From a checkpoint of a small mixture-of-experts model trained on Wikipedia.
Training: a variant of Muon for the experts, 316M tokens, 10018 steps.
Below are experts of layer 2 (counted from 0) of a mixture-of-experts language model. Rows are named router (the router's row for the expert), down (a neuron's output weights, with its number) and show model dimensions 0-191. Each number is 128 + 32 x the weight over its row's rms, rounded and kept within 0 to 255.
Before each expert's rows: "comes before" lists some tokens at least twice as common just after its tokens as in all text. This comes from a sample of Wikipedia text that the model never trained on. Tokens count by the router's weight.

# expert 6
comes before: "|", "-", "\n", "A", "S", "C"
router [ 97 105 115 177 148 116 110  98 110 122  88 143 152 161 129 146 102 177 148 135 164 151 108 103 161 153 159 135  73 174  75 145 161  81 116 118 158 135 179 147 106 138 164  77 167 150  85 161 150 146  95 124 155 145 185 123 113 149 135 133 166 154 140 152  76  52 156 112 122 120 165 141  94 139 141 227 110 145 136 164 140 169 155  91 106 103  78  74 120  96 109  71 118 126 125 124  73 166 129 149 148 175 153 102 117 122 161 167 120 132 127 112 112 162 130 186 106 111 158 167 142 122 109 123 112 116 139 166  65 125 130 166 154 108  85 108 118  66 111  88 119 127 137 207 127 126 152 135  88 151 131 136  96 148 133  85 121 139 199 135 104  77  88  43 143 133 131  81  79 126 156 148 132  99 166  79 146 111  71 102 126 162 172 152  90 110 147  63 162  45 139  74]
down2 [114 116 127 176  84 171 121 121 128 116 124 145  47 131 123 135 193 165 146 161 157  95 163 110  99 140 100 143 156  82 152 172 112 135  89 135 117 122 117 119  92 163 179 146 175 138 136  98 126 113 105 160 145 125 135  47 175 122 105 131  83 123 114 125 106 146  72 134 117 109 154 122 145 129 121 118 214 119 134 112 140  97  98 137 173 145 177 123 142 118 112 128 126 199 161 185 139 115 119  97 121 170 185 124 105 143 123  60 111 165  74  96 134 188  99  80 130  68  95 124 109  48 187 156 131 124 185  68 136 107 110 113 178 101 102 155 133 121 164 108  90 154 106  80 122  74 109 146 186  72 127  63  76 110 171 129 146 170 118 131 162 136 163 182 137 129 105 138 151 134 137 130 142 111 138 143 147 122 185 141 123  84 145  57 123 182 127 123  64  90 128 176]
down3 [ 92  97 103  80 175  83 106  95 138  79 180 147 161 172 130 114 102 132 179  80 119 125 125 148 104  97  80 161 159  91 112 115 117 157  88 189 138 102  82 139  74  82 112 116 129 122 113 149 147  64 202 176 137 149 122 106 123 106 162  83 184 107 134 102 175 123 109 121 106 134 134 171 147 142 166 158 167 149 135 130 115 147 110 170 119 132 158 160  62 143  89 114  74 110 114 139 164 156 210  66 148 118 113 155 186 128  66 159 107 117 162 178  75  61 171 138 100 137 122  99 156 144 112 127 151 194 119 114 152 168  99 198 131  69  79 112 170 139 109 152 162 122 100 153 109  55 143 112 126 122  72 144  92  92 124 145 154 134 139 165 159 114 121 132 138 111 160  92 140 133 122 157 136 154 162  79 109 149 169 169 176 118  81 144 131  75 150  99 125 127 131  92]
down4 [173 109 137 140 142 110  94  88  72 171 120  69  95  72  93 130 136 123 141 156 162 108 109  79 158 159 183 113 159 179 138 153  63 163 166 111 106 143 145 104 131 155 119 179  80 129  81 149 131 157 115 195 145 197  73  97 164 100 140 154 158 180 112  77 101 109  75 189 135 107  96 116 151 108 140  87 134 129 150 148  95 149 101 163 184 136 161 139  56 142 141 103 193  71 137 122 150 126  90 153 115 133 121 191 137 113 141 146 103  98 132 115 153 106 122 120  88 109 125 139 140 156 151 148 168 130  98  76  81 127 137 139 156  82 150 153  84 180 107  74 181 168 126  98 128  99 103  97 136  86  53 117  65  99 182 153 132  99 129  95 122 108 151 142 173  90 123 137 163 144 127 170 106 147  89 128 185 124 126 120 155 119 111  72 142 162 149 152  90 194 134 159]
down5 [176 124 149 168  87 147 182 109 143 133 179 159 178 119 124 109  41 172  98  73 125 130 144 117 130 176 158 102 118  80 157 146  97 140 107 106 110  69 137 124 168  72 146  85 134  80 137 145 133 100 147 120 103  96 167 110 162 188 168 129 145 103 132 163 133 117 169 169 151 143 132 118 129 122 132 129 131 169 125 140 132 125 137 143 123 103  99 138 114  91 154 109  70 114 112  75  89  72  93 112 117 145 122 161 123 120 136 131 157 152 102 135  94 125 202 138 196 142 128 128 145 202 141  99 134  92  36 100 183 166 102  80  51 126  71  78 127 130 130 181 105 182 126  89 117 139 105 110 190 156 149 183 160  75  98 130  74  87 137 145 143 114 139  71 147 120 168  79  89 127 113 161 108 142  92 176 140 104 125 138 145 173 163 160 148 117 120 122 133  87 141 199]
down6 [118 159 107 161 151 116 124 186 110 204 165  91  97 146 139  68 109 153 142 121 123 137  82 177 168 157 140 133 132 174 160 136 110 174 127 122 139 126  41 152 147 106 104 121 128 151  74 151  91  95  91 155 172 112 159 114  90 124 137 117 155 177 160 152 124  95 157 141  75  92 143 120 154 130 130  98  93 142 139  98 149 120 140 171  86  45  30 140 141 119 159 112 100  74  96 112 172 118 100 143 167 115 147 127  95 129 151 128 146  86 157  35  89 168 150 133 136 119 123 184 132 217  91  98 157 107 127  93 114 127 123  76 155 191 149 130 118 159 125 115 134 116 149 126 163 113 139 129 187 141 176 108 120 179  81 100 126 146 111 136 149 154 154 184  91 184 127  96 163  57 106 113  80 149 125 125 173 151 137  51 103 103 159 131 102 116  99  97 111 146 112 135]
down7 [136  51 135 147  75 133 140 121 170 190 152  87  87 106 135 108 140 131 120  77 108 111 140 112 114 157 137 137  96 196 135 135 104 125 167 132 162 114 107 176 148 140 145  75 130 117 180 207 154 130 141 116 190  81 132 148  71 126 111 185 100 162 171 137 141 130 163  68 148 117 144 119  98  65 107 169 122  89 149 121 115  97 142 135 123 130 130 102 131  87 160 108 117 157 138  65 120 123 129 119 132  94  97 162 127 113 146 135 143 124 157 195 155 115 129 143 153  91 103 177 110 134  95 178 126 134 108 147 229 108 111 122 126 130 133 127 148 103  97  70 126  90 133 117 111 128 105 159 171  62 164  29 115 124 134 108 171 173 158  79 135 171  98 135 156 119 167 144 140 127 107  83 156 120 143 128 106 199 127 196 119 119 113  37 138 122 175 142  50 103 106 128]
down8 [107 122 156  98 195 129 103 205 116 188 195  68 136 117 154 124 183 129 142 124 125 146 200 115 123 119 160 119  94 119  67 159 137  88 119 125 104 130 121 192 137 105 126 115 128 154 180 187 143  94 107 135 142 135 142 112 111 148 127 128 127 109 166 101 152 115 146 165 113 158 140 156  58 106 136 178  77  91  99 160  98 129 113 133 201 116 135 103  91 128 142 164 197  73 144 177  97 170 127 151 114 139 141 105  65 145 111 108  83 128 173  88  71 100  92  93 162 119  65 159 159 117 169 130 165 162 136  99  96 109 117 134  56  70  67 151 159 110  99  81 101 130 112 101  79 154 147 150 120 101 145 108 109 107 109 207 127 124 185 118 147 144 149 170 145 154 169 137 138  83 157  79 181 133 162 102 130 167  82 159 105  95 138 118 146 100 100 119 100  96 111 132]
down9 [112 134  88 141 115 126  63 137 132 100 114 115 139 144 106 171 128 120  82 102 146 128 144 144 126 170  97 160 125 135  99 175 152 121 122 149 110 154 136  96  91 122 120 181  96 139 144 151 174 126 117 160 122 129 102 119 120 188 149  90  88 120 167 162 110 139 130 185 128  81 141 134 166 105 119  78  79 143  59 113 143  98 104  88 107 142 124 141 113 124 118 139 140 199 154 185 164 135 111 128 152 100 119  88 171  66 110 163 118 204 130 125 162  66  70 132 145 137 119  78  97 120 149 128 151 143 201 154 182 131 123 160 150 155 152 188  79 102 147 120 123  93 155 101  75 178 163  86  97 147  86 125 134  83 135 112 185 173 140  85 113  88 211 146 113 212  49 185 133 137  62 151 148  89 107 118 103 106 144 117 117 102 140  55 122 140 118 173 122 110 177 110]
down10 [108 167  92  98 165 181 144 169  89 126 106 153 166  94 105 126  74 129 111 121 167 123 105 166 130  92 115  96 102 191  67  96 155 138  95 175 134  90 105 145 122 154 124 130 200  94 184  80 117 153 141 119 112 141 151 135 164  97 126  90 137 128 120 163 128  82 160 202 132 115 124 154 130  94 124 158 146 109 106 120 161 128 142 171 114 135 100 127  84  91  97 129  90 129 157 113  81 184 124  95 149  68  79 131 123 116 165 193 180 172 153  48 156 149 117 121  87 167 157 190 119 128  70 127  94 130 147 131  96 124 122 126 169  83 151 139 150 111 137 103  93  95 124 191  73 110 132 160  68 152 144 125 139 120 157  84  45 134 113  63 168 118 193 161 168 136 123 164 128 161  93 117 166 179 124 155 163 121 110 145 135 159 104  81 146 107 170 141 122  57 110 116]
down11 [140 128 107 127 113 159 124 147 119 148 147  85  98 158 144 106  91 109 160 151 125 222 134 105 231 121 119 148 168 135  83  94  51 203 145 153 181 117 171 148 152 141 151 195 121  49 119 134 168 133 101  72 124 120 137 136  96 105  86 171 118 132 139 138 163 168 141  87  92 158 115 111 124 127 126 119 119 128  49 121 132  88 115 133  94 144 157 155 155  76 196 152 143 101 142  74 103 167 124 142 167  78  72 119 162 135 134 127 108 118 167 149 104 119 162  84 146 128 101 149 116 161 139 105 134 130  40 118  94 141 152 113 147 136 160  96 163 218  69  74  91 126  82 171 106 123 117  68 103 110 109 150 138 131  87 158 125 120  87 100 134 133 141 106 132 108 156 126 150 122  85 140 123 134 149 136 108  80 176  91 129 154 155 104 145 118 184 144 123 126 204 124]
down12 [188  68 100 124 140 121 126 145 141 148 158 112 154 155 177 116 168 139  90 132 171 181 115 135  75  92 153 106  93  85 171 214  99  83  92 145 130  59 145 192 114 136  86 163 122 167  98 129 183 119 146 150 125 111 195 155 163  99 132  65 143 149 151 111 133 124 113 113 110 185  88  68 126  94 149  99 131 182 106 112 189 166 127 122 125 153  93 134 147 136 127 168  52 124  70 125 122  81  96 175 113 120  97 147 111 128 128 137 171 106 117 145  76 145 148 159 105 182 143 136 102 170 128 128 107 110  36 114 110  96 114  90 116 128 131 114 158 162 120 176 159 120 104 147  93 158 165 148 137 141 136 159 135 113  29 132 104  59 153 119 133 136 144 105 107 142 191 144 114 139  65  84 112 149 144 102 134 139 210 135 125 135 142 129 143 131  78 119  85 122 134 147]
down13 [157 134 122 168 126 134 146 179  50 169 188  78  61 132 169 138 134 141 104 163  99 174 138 129 179  92 144 112 111  91 142 132 178 134 128 125 105 140 158 166 172 155 108  83 204 184 141  98 101  90  37 142 139 142 138 182 131  64 144 119 166 164 211 132  96  79 187 115 119 132  82 143 128 148 130 166 132 104 127 112 112 194 135  87 115  80 108 121  80 143  93 156 102  86 118  84 145 109 181 106 123 142 115 118 112  83 130 110  91 116 151 133 130 134 100  71 122 173 174 122 110 132 154 128 122 128 141 130 127 147 170 103 143 132 166 124 164 111 146  92 118 141 110 103  98 100 179  98 122 108 148 144 181  66 194  68 170  96 145 139 107 162 108 125 128  99 148 118 177  63 118 112 178  95 117 119  88 110 143 109 153 103 104  89 102 143 146 116 169  85 122 193]
down14 [159 157 112 148  92 103  74 145 125 187 138 118 137 132  72 160 117 107 194 137 127 117 139 121 122 140  79  64 130 142 149 108 165 116 139 142 154 145 115 186  98 134 109 162  97  94  64 167 141 127 170 152 175 126 162  99 131 100  97 114 135 107 135 125 101  88 128  98 143 194 110 157  80 132 156 191 147 168 139 148 152 115 106 186 108 100 105 137 204 102 168 101 125  98 103 110 134 155 172 119 125 118 115 172 131 121 100 129 132  62 132 128  96 132 156 120 121  94 126 133 133 137  94  86 118 161  59  97  83 188 100  99 157 132  94  74 124  48 119 123 107 184 191 180 188 150 110 145 164 110 141 135 123 123  76 175 113  89 133  87 113 174 107 137 189 147 130  78 123  71 151 126  97 139 198 129  85 109 140 144 106 195  84 114  88  90 113 142 157 121 173 193]
down15 [117 117 148 101 117 142  94 189 110 117  99 179 113 116 149 129 107 119 116 160 156 182 124 147 162 108 135 120  93 134 127 127  80 124 118 120  85 136 138 182 127 103  97 170 165 126 162 134 102 193 128  82 139 132 182 153 117 128 125 158 110 121 173 126 112 145 145 130 119 117  70  78 148 132 118 170 106  41 144 157 144 159  85  95 142 119 102 177 123 177 113 116 108 171 175  89 127 114 150 119 104 112 102 119 156 145 138  30 113 162 151 121 114 119 123 180 111 149 109 130 147 134 126 127 107 152 136 116 223 151 127 138 167 172 139 158 176 192 124 147 148 117 156  34 143 100 103 156 122 106 131 121 115 140 103 202 183  83 186 144 155  67  84 153 126 148 108 152 121  77 150 119 107 177 127  75 102  58 149 143  84 129 155  39  86  87  75 137 132 101  77 102]
down16 [187 133 156 136  54 118  82 142 102 174 159 156 132 169 179 143 159 130 129 116  60 121 169 181 114 169 100  87 103 110 133  70 128  64 103 171 119 126 148  74 130 138 142 175 167 118  97 161 170 138 169 124 154 152 130 133 161 103 155 132 135  83  99 157 121 140 169 118  37  83 103 147  96 167  54 111 103 109 145 179  66 101 122 126 184 108  89 108 176  89 128 146 133 164 150 126  84 108 156  90  68 149  87 130  68 102 153 134 130  92  79 151  68 124 128  72 129 169 131 154 133 120 140  91  92 133 121 110 174 144 149 135 142 183 150 165 143 111 180  88  94 110 154 114 168  92 119 146 100 126 145 111 107 153 136 147 133  88  89 140 128 131  78 138 182 107 126 145 117 136  99 204 129 163 102  93 116 137 181 157 136 135 202 102 113 114 115 126 123 138 167 182]
down17 [151 165 121 155 121 124 139 127 125 120  86 140 118 124 135 153  70  97 129 176 119 172 135 201 143 171 118 161  87 154 156 103  47 154  80 142 162 140 108 113 171 124 113 148  87 195 160 123 104 155  83 162 164 176 153 153 161 132 133  99 123 121 122  73 101  94 124 116 123  64 140 147 183 142  82 102 151  88 127  92 114 121 179 112 105 128 114 107 143  97 137 145 121 134  91 203 145 108 143  89 210 137  68  64 122 122 158 134  91  93 159 111  86 118  81 130 161 174 124 128  84 104 165  94 133 154 163 138 122 184 136 132  90 183 153 141 111 158  83 153 128 105 168 127  74 163 122 137  32 158  81  98 102 102 120 138 180 161 155  92 158 106 138 114 139 124 113 160  92 160 200 102 176 118 136  85  90 172 129 127 154 136 149  75 180  87 102 133 110 104 103 113]
down18 [146 161 116 138 189  80 144 159 114 168 122  99 147 115 148 133 147 139 115  95  94 144 184 171 147 128  85 146 172  93 157 138 142 169  93 163 129 132 133 213  94  72 109 128 131 101 109 121 131 100 159 167 137 110 103 112 198 138 109  56  97 136 183  78 147 129 154 174 105 162  68  93 177 158 105 144 146 176 119 157 159 187 117 193 135  92  83 205 105 103 131 105 123 118  97 111 130 126 175  64  80  56 158  98 114 147  82 113 122 129 113 129 158 116 153 150 114 127 160  83  70  55  79 149 140 111 107  91 149 207 148 123 139 150 135  87 172 120 177  61 148 142 131 128 128 126 160 104 165 166 127  84 125 158  85 103 139  90 147 136 115 136 113 163  99 147 125 122 130 107 173  96 162  76  69 129 101 188 132 125 133 114 131 111 118 100 136 100 173 123 107 100]
down19 [136 106 157 158 118 129 153 148 125 165  90 114 123  80 132 106  89  98 178 131  84 171  88 114 167 124 121 105 139 143 146 108 149 153  91 140  95 160 159  96  90 157 156 113  73  89 122 107 168  88 175 103  42 155 150 173 193 107 163 133 143  86 174 179 103 173  94 198 151 162 134 132 122 133 126  93 114  80  87 130 128 120 119 142 107 152 143 137 136  52 118 113 175 101  67  98 109 136 100 173 113 184 135 182 168 153 141  78  77 140 103 169 134  77 124 124 136 117 134  91 118 127 138 115 156  96 139 164 193  90 166 109  97 183 162 155 138 104  66 170  86 128 162 101 105 135  93 105  96 125 105 149 156  90 176 137  91 108 139 147 150 176 130 116 120 126  64 132 114  74 119 147  92 144 151 189 152 145 161 122 186 102 132 116 136 159 151 170  96 162  40 125]
down20 [188 181 102 174 135 121 112 110 146 109  72 170 121 158 159  61  47  75  86 108 120 171 121 133 120 135 145 140 115 109 128 117 123 152 193 138 122 127 132 161 134 157 181 144 128 120 231 167 162 116 130  94 161 187  78 145  65 139 125 146 157 106 176 170 120 143  89 118 157 172 151 136  99 128  89 153 108 124 145  88 167 100 100 174  86 113 167  81 152 138 159 175 141  91 161 124 171  99 100 116  80 157  64 102 101  80 155 140 136  98 148 134 210 123 172 158  71 209 156 140 154 114 126 151 102 182  88 150 127 141  99 137  65 107  90 104  95 102  91 114 144 167 207 112 104 103 117 116 101 116 139 111 151 124 126 108 129  94 133 127 125 111 140  97 108 155 108 120 135  93 137 140 105 141 103 147  74 101 106 148 155  71 148 173  74 145 113  98 134 109 128 136]
down21 [158 138 112 138 141  72 132 134 132 114 148 121 100 101 172 138  95 101 133 113 148  74 130 152  90 149 213 102 122 103 130 188  71 196 152 146 139 152 126  97 165 158 132  98  92  82  93 122 151 122 132  79 119 120 166 144 115 131 121  77 122 113  82 144 160 113 177 115  98 181 101 152 110 100 145 100 132 112 164 158  79 168 157 113 153 132 137 126 169 103 126  96  84 145 101 111 161 150 146 102 120 138  72 137 140  93 150 128 132 107 127 141 147 158 158 138 124 134 160  68 123 149 102 163 122 161  53 148 132 127  98  84 168  79  99 110 184 119 164 101 126 177  96  75 180 191 164 127 136 165  53 186 119 115 174 147 164  84 126 101 146 119 157  87 154 123  62 169 106 152  67  79  69 153 150 198 128 112 119  72 110 121 152 100 190 107 162 194 112 100 137 169]
down22 [144 103 140  88  97 148 119 124 114  91 171 132 114  86 119  93 147 106 147 129  96 149 146 124 145 129 132 115 158 111 149  85 199 127 154 176 158 103 157 103 166 100 133 126 114 142  89 125 157 136 125 133 141 151 114 180  94  91 104 131 115 136 191 102 122 173 175 108 158 109 132  88 127 122 158 182 107  90 135 161 145 136 149 139 116 117  78 102 190 146 109 116 117 154 131 107 122  90  45 158 105 153 174 116 107 134 118 132 132 144 153 162 120 137  43  93 135 139 101  91  88 140 103 136 167  60 122 103  56 150 175 139 157 146 148 216 150 187 119 110 115 109  76 145 133 140 130  78 143 129 137 164 214  95  70 132 185 175 111 117 110 126 195 107 116  65  82 124 117 103 157 168  97 160 168 156  97 186 110 127 102 119  87 190  80 118 175 158  51 100  91 151]
down23 [210 184  83 109 133 123 105 107 173  91 122 139 144 190 136 135 102  64 184  98 118  96 186 121  92 129 142 147 128 136 119 156 100 144 120 136 163 122 133 189  97 119 101 149 136 132 147 164  96 125 160 186 134 146 172 158 103 155 114 114 142 134 154  93 156 113 161 136 125 123  73 152 150 142  89 153 112 145 113 114 112 129 168 195  76 107  93 114 103 124 119 110 122 110  66  94 129  91 196  49 151  98 123 141  98 167 148 121 125 111 152 134 128 123 176 133 169 128 127 114 124 113 169 117 136 185  32  97  88 106 195  91 116  90 112 134 120  85 122  79 114  90 125  92 125 104 140 146 162 161 161 126 115 127  94  93 101  69 103  90 182 142 117 135 129 186 174  74  81  72  69 111 123 124 125 113 139 128 155 148 107 158 177 169 127  76 152 191 167 176 159 176]
down24 [137 125 112  93 165  94 192 185 109 115 196 118 165  88 150 129 100 146 165 147 140 127 112 113  94 115 130 114 142 121 115 139  60 136 141 193 134 106 130 122 103 163 162  73  48 114 116 111 147 149 120 146  69 154 120 167 149 126 138 129 114  68 126 132 131 150 113 177 139 118  35 122 122 109  64 131 142 172 147 123 111 128  91 158  75 114  85 121  81 120 137 114  55  70 118 114 136 151 150 114 129 123  82 105  72 143 136 160  98  49  89 131 159 133 173 136 192 139 169 118 128 137 112 111 124 217  86 142 161 146 136 125 148 102 145 131 172 183 143 148 158 104  87 139 129 163  99 155 172 161 200  88 145  85  99 137 131  64 157 144 119 137  88 117 128 124 163  66 113 132 109 162  91 130 144 165  89 152  83 166 157 118 185 142 172 156 141 113 119 181 163 102]
down25 [114 111 105 133 107 139 141 121 177 173 189 104 141 165 158  97 146  77 140 119 116 108 158  80 197  92 114 137  65 124 169 107  83 172 159 139  78 152 177  91 119 111  90 109 104 143 143 135 144 129 124 167 143  82 153 176 170 125 153 145 155  73 148 128 117 140 125  60 104 135 120  65 115 164 134 110  85 126  85 147  86 155 109  36  90 179 134 141 198 151 157 169 150 105 195 135 151 162 120 111 113 118 206 150 135  96 161 145 136 146 105  95 129 115 143  86 163 129  84 103 125 147 166 112 180 125 133  79 144 156 141 103 129 100 125 138 158 140 103 138 168  88 120  71  86 118 125 108 130 120 171 111 141 107 100 116 174 105  82 192 189 114 140 146  93 142 126 156 110  72 114 101 142 137 114  74 140 119 129 180 134 157  81 124  85  94 101 147 113 166  72 217]
down26 [192 201 103 140 133  90 128 144 168 128 116 162  84 142 106 144  77 163 169 154  97 155  76 124 108 152  93  97 146  97 176 163 108 121 140 164 127 110  84 125 115 131 134 126 123 160 128 175 156 100 105 168 187 158 129 140 112 101 119 121 158 115 126 126 161 148 133 127 119 179 115 125 129  91 174 140 111  96 162 127 111 151  96 165 139 157 124 102 171 145 146 171 117 103  74  80  93  82  86 106 134  83 126 105 159  83 161 170  87 115  95 113 180 113 138 137 128 194 154 167 106 122  74  99 131 143  60 144  98 130  74 147 169  75 154  83 208  66 170 174 129 145 188 134 110 132 149 110 122 140 115 131 158 124  66 150  64  45 129  84 109 192 114 113  97 177 123  53 134 148 117 136 110 135 170 114 106 141  73 126 102 147 182 142 149 132 125 138 139  58 155 151]
down27 [147 117 110 175 117 149 153 108 204 170 114 140 132 141 118 144 180  77 144 136  75 160 134 139 144 107 183 134 136  91 127 117 158  85 111  94 114 103 125  88  93 142 119  86 123 170 106 160 153 103 111 154 177  94 127 131 124 121 144 217  92 158 173 109 176 117 171 130 187 106 160  55 112  28 141 178 127 122 161  81 122 133  94 156 101 187 127 101 108 150 171  94 130 153 178 157 135 180  70 109  88 117 108 134  76 117  72 136  86  96  57  97 128 103 127 153 153 113 158  66  77 147 120 111 146 111 119 146 162 107  84 114 183 166 133 122 196  93  96 118 149 116 123 127 154 137 111 151 198 121 171  90 114  95 140 123 121 132 135  80 140 137 145 173 112 120 170 133 192 114  86 105 118 119 129 159 138 119 168 122 131 151 157 100 132 117 121 126  32 107 129 155]
down28 [135 146 115 160 127  84 117 172 169 130  75 100 110 100 117 148 109  63 159 114 133 168 147 155  91 120 143 130 144 148 133 138  35 181 127 139 127 117  96 160 104 113 129 160 128  52 141 181 160 129 156 122 125 131 119 159 158 101 125 136 123 137 158 102 181 127 134 135 115 128  92 140 102  85 115 163 112 126  80  94 100 147 149 150 155  84  49  70 112 141 187 113  99 155  83 112 128 179  69 101  89 116  78 138 147 136 152 143 110 168 193 145 126 185 196 140 136  97 112 122 166 124 117 131 100 153   0 187 120 130 141 114  84 152 156 109 201 122  88 131 114 110 144 142 165 148 175  87 147 173 125 112 158 152 152 143 127 109 144 129 110 106 124 111  85 112 153 125 134 119 124 114 129  81 201 173 106 126  76 156 126 184 112 165 110 104 145 135 155  90 130 134]
down29 [173 143 104 144 178 157 132 120 120 131  79 139 135 151 100 106 124 152  74 130 116 114 139 160 182 126 171  71 106 142 107 130 174 103 189 165 145 117  83  88 131  73 152 117 147 117  82  93 152 161 110  46 153 140  99 153  93  44 125 132 132  69  85 158 162 111 138 126 122 101  80 129 129 149 207 125 160 117 111 184  95 145  92  79  98  68 152 130 167  98  89 140 122 161 104 138 130  97 137 115 165 116  84  52 152 106 138  82 120 160 149 120 133 160 133 108 154 134 117 143 186  99 204 115  83 124 156 160 130 130 153 159 184  81 166 204 146 113 132  97  83 102 164 150 134 163 134 139  91 128 148 128 100 125  68 149 155 134  78 161 108  88 148 109 114 166 147 170 102 189 154 157 123 204 157 133 123 108 118 141 130  76  94 171 109 138  78 125  95 126 151 144]
down30 [ 99 165 119 121  79 168 171 103 155 157 136 124 155 154 166 114 115 132 130 161  87 171 105 123  87 116  90 127 155 127 107 133 130 151  84 102 150 174 108 156 120 132 101 149 178  85 119 127 113 206 176 105 144 119 112 129 126 127 123 119 127 125 118 125 121 112 163 206 127  70 135 113 132 171 146  91  98 127 137 151 121 127 136 183 110 109  80 171 156 109  92 127 167  54 104 147 101 138 121 195  75 141  93 108 135 104 156 134 120  62 103  98 153  85  78 151 120 134 101 169 154 179 177 124  65 118 171 123 131 106 114 138 140 199 156 155 140 130  80 126 157  97 172 117  64  92  84 152 125 115 164 137 111 180 204 127  42 143 162 181 158 129 122 145 129 158 142 131  81  90 120 143 128 170  82  90 135 107 170  87 121 183 107  40  86  80  92 164 154 115 159 120]
down31 [167 165 127  69  87 117 109 108  75 119  83 114 136  51 168 145 102 162 147 108 122 154 117 126 152 149 131 142 112  99 136  74  83 121 169 134  89 177 149 130 133 156 130 132  68 137  74 171 137 145 165 142  99 164  92 147 141 143 165 121 103 149 165 146  91 190 112 170 129 132  97 118 132 170 119  91 142 108 185  98 121 148 195  98  92 139 115 156 155 123 187  73  59 121 110  91 124  68 132 132  99 138 137 140 231 145 137 182 158  72 169 133 115  66 123  93 105 137 131 139 100 166  83 152 172 163  90 199 147 129  69 173  48 147 137 144 154 120 124  74 141 138 147 142  73 131  65 113 107 124 110 152 142 144 146 181  93 131 137 177 111 108  71 155 162 180 107 123 152 119 180 169 129 123 116 119 155 110  97 107 124 146 113 144 110 153 108 137  84 116 133 105]
down32 [255 105 118  58 128 141 159 151 200 123 106 116 137 101 169 122 115 160 125 116 116 110 125 138 111 126 142 101 121 202 213 135  90 118 118 189  71  96 173 118 142 121 109 114  83 120 114  88 129 103 159 128 105 142 102 131  76 124 130  77 101 137 152 182 155 167 173 153 101 118  74 150 161 179 151 155 121 144 115  85  86  94  79 118 102 134 134 133 197 149 144 136  85 118  78 181 155 137 121 131 145 148 119 151 134  90 124  96 149 159 130 134 104 107 159 117 140 118  85 107 109 153 143 157 139 136  57 181 147  64 163 137 160 174 120 161 114 155 129 120 165 121 141 148 171 127 146 100 103 160  66 112 175 144 121 167 134 135 159 131  89  87  73 110 125 157 144  96 150 109  64 115 158 121 123 120 156 106 134 119 143  40  65 114  77 133  82 163 121 135 143 129]
down33 [209 188 125 161  90 152 127  95 127 109  69 113 166 152 157  99 119 134 114 142 129 138  73 102 146 106 126  93 129  96 167 143 102  70 155 139 113 159 184  70 100 144 153  60 149 125 150  85 131 104 156 112 100 133 182 146 129  86 131 161 161 151 140 140 101 161 128 114 137 152 152 138 159 125 167 139 147 166 169  73 108  97  87 139 167 115  95 122 113 164 156 139  92 118 157  76  69 118  44 124 169 121  87 146 105 124 148 152 137  68 147  74 121 117 153 138 141 197 157 186 112 128 138 128 180 166  45 125 132 110  85  74 132 120  64  33 113 112  98 140 155 132 111 131 103 110 167 153  75 121 171 143 185 109 117 181 127 163 115 125 144 156 190 153 116 136 112 133 162 115  98 137 196 152 144 131 145 101 118 107 144  88  80 115 163  81 151 138 144 121  88 154]
down34 [158 123 172 143 117  57 137 117 159  84 173 145 112 162 164 138  96 178  97 125 113 148 115 101 151 146  58 184 133 122 166 152  62 107 110 180  84 132 188 136  99 103  84 151 115 142 141 104 149 176 109 100 128 100 119 133 159 110 100  82 112  74 119 147 159 192 164 129 135  66 127 133  65 112 101 108  89 145  80 139 144 137 178 168 200 161 111 158 157 167 165 193 112  93 120 115  79 129 131 202  84 142  60 110 123 151 124 114  95 179  84 138 133 151 173 150  77 138 206  97 143 110  89 160  98 150 129 160  92 121 167 118 148 154 193 147 141 101 114  78 122 128 118  85 120 125  98 121 154 104  33 162 155 164 105  96 124 130 109 104 126 132 141 124 155  86  87 116 167 141 134 120 136 155 132 135  90 107 141 141 122 151 107 152  97  88 109 131 205 128 127 130]
down35 [167 164  94 114 110  95 137 134 134 137 112 138 118 130 143 158 119 142 172 166  89 153  74 152 132 133 158 134  98 141 128 131  25  98 183 128  97  91 132 131 149 107 150 132 151 129 136 109 169 132 170  79 142 176 135 101 129  84 152  99 142 146 185 103 150  85 128 130 143 136 130 161 122 163 185 150 131 125 158 143 141 139 135 181 103 141 152  82 127 164 132 153 121 111  30 124 118 124 168 127 123 167 117  47 135 176 113 146  97 127 133  86  87 129 224 166  37 155 118 101 158 159 101 193 152 124  13 122  82 178 156 145 116  90 115  49 142 111 126 160 133 118 111 178 188 109 113 117 129 129  84 129 193 123  72  84 126  96  99 136 165  88 122 111  97 137 139  79 135 109 103 140 133 175 169  90 130 137 116 108 109  92 112 140 145 148 138 123 171 116 118 115]
down36 [103 188  76 143 101  76 129 141 113 144 176 161  67 119 120 143 119 131 107 164 182 142 116 130  97 141 106  92 142 172 164 169 118 141 172  97 112 187  47 106 102 115  92 143  91  85 172  79 136 123  65 150  99 103 185 186  74 115 103  84 156 146  95 107  93 123 137 131  96  60 145 147 129 186  63 135  92 126 132 108 138 126 153 108 177  93 146  98 115  95 102 152 122 122 184 115 123 123 164  91 179 151 118 114 228 132 152 130 154 111 174 161 134  84 118 130 104 153 193 151  91 109 161 102 134 160 134  93 105 169 178  66  51 140  92 123 145 106 125 134 146 149 165 121 132 102 115 138 161 130 148 170 167  74 140 177  55 101 123 126 142 127 120 163  73 114 105 143 117 162 143 123 121  70 157 122 116 160 126 133 142 101 147 129 154 172 120 113 174 163 142 142]
down37 [137 165 134 159 166 122 161 144 135  77 193  88 161  95 165 144 127 164 153 119 111 140 132  98  94  75 110 180 171 137 136 200  82 147 131 135  69 101 123 119 108 178 134 119  83 107 162  57 108 142 106 126 133 121 147 134 119 147 173  89  88 142 158 122 183 100  82  91 119 166 189  77 108 120 107  94 125 177  89 115 131  51 119 143 140 117 162  87 114 144 118  92 107 122 156 110 149 156  51 171 157 154  33 146 149 158 157 147 146 141 169 135 162 119 172 156 117 129  92 139 129 115  79 151 108 148 115 134 110 160 157 126 104 131 158 160 129 195  35  94 128 109  48 116 120 128 118 173  79 127 182 120 101  78 130  60 137 142 123 173 106 161 142 133  98 117 122  93 171 151 115 121 170 103 151 107 136 116 100 141  75 168 119 127 182 138 149 171 157 110 129 100]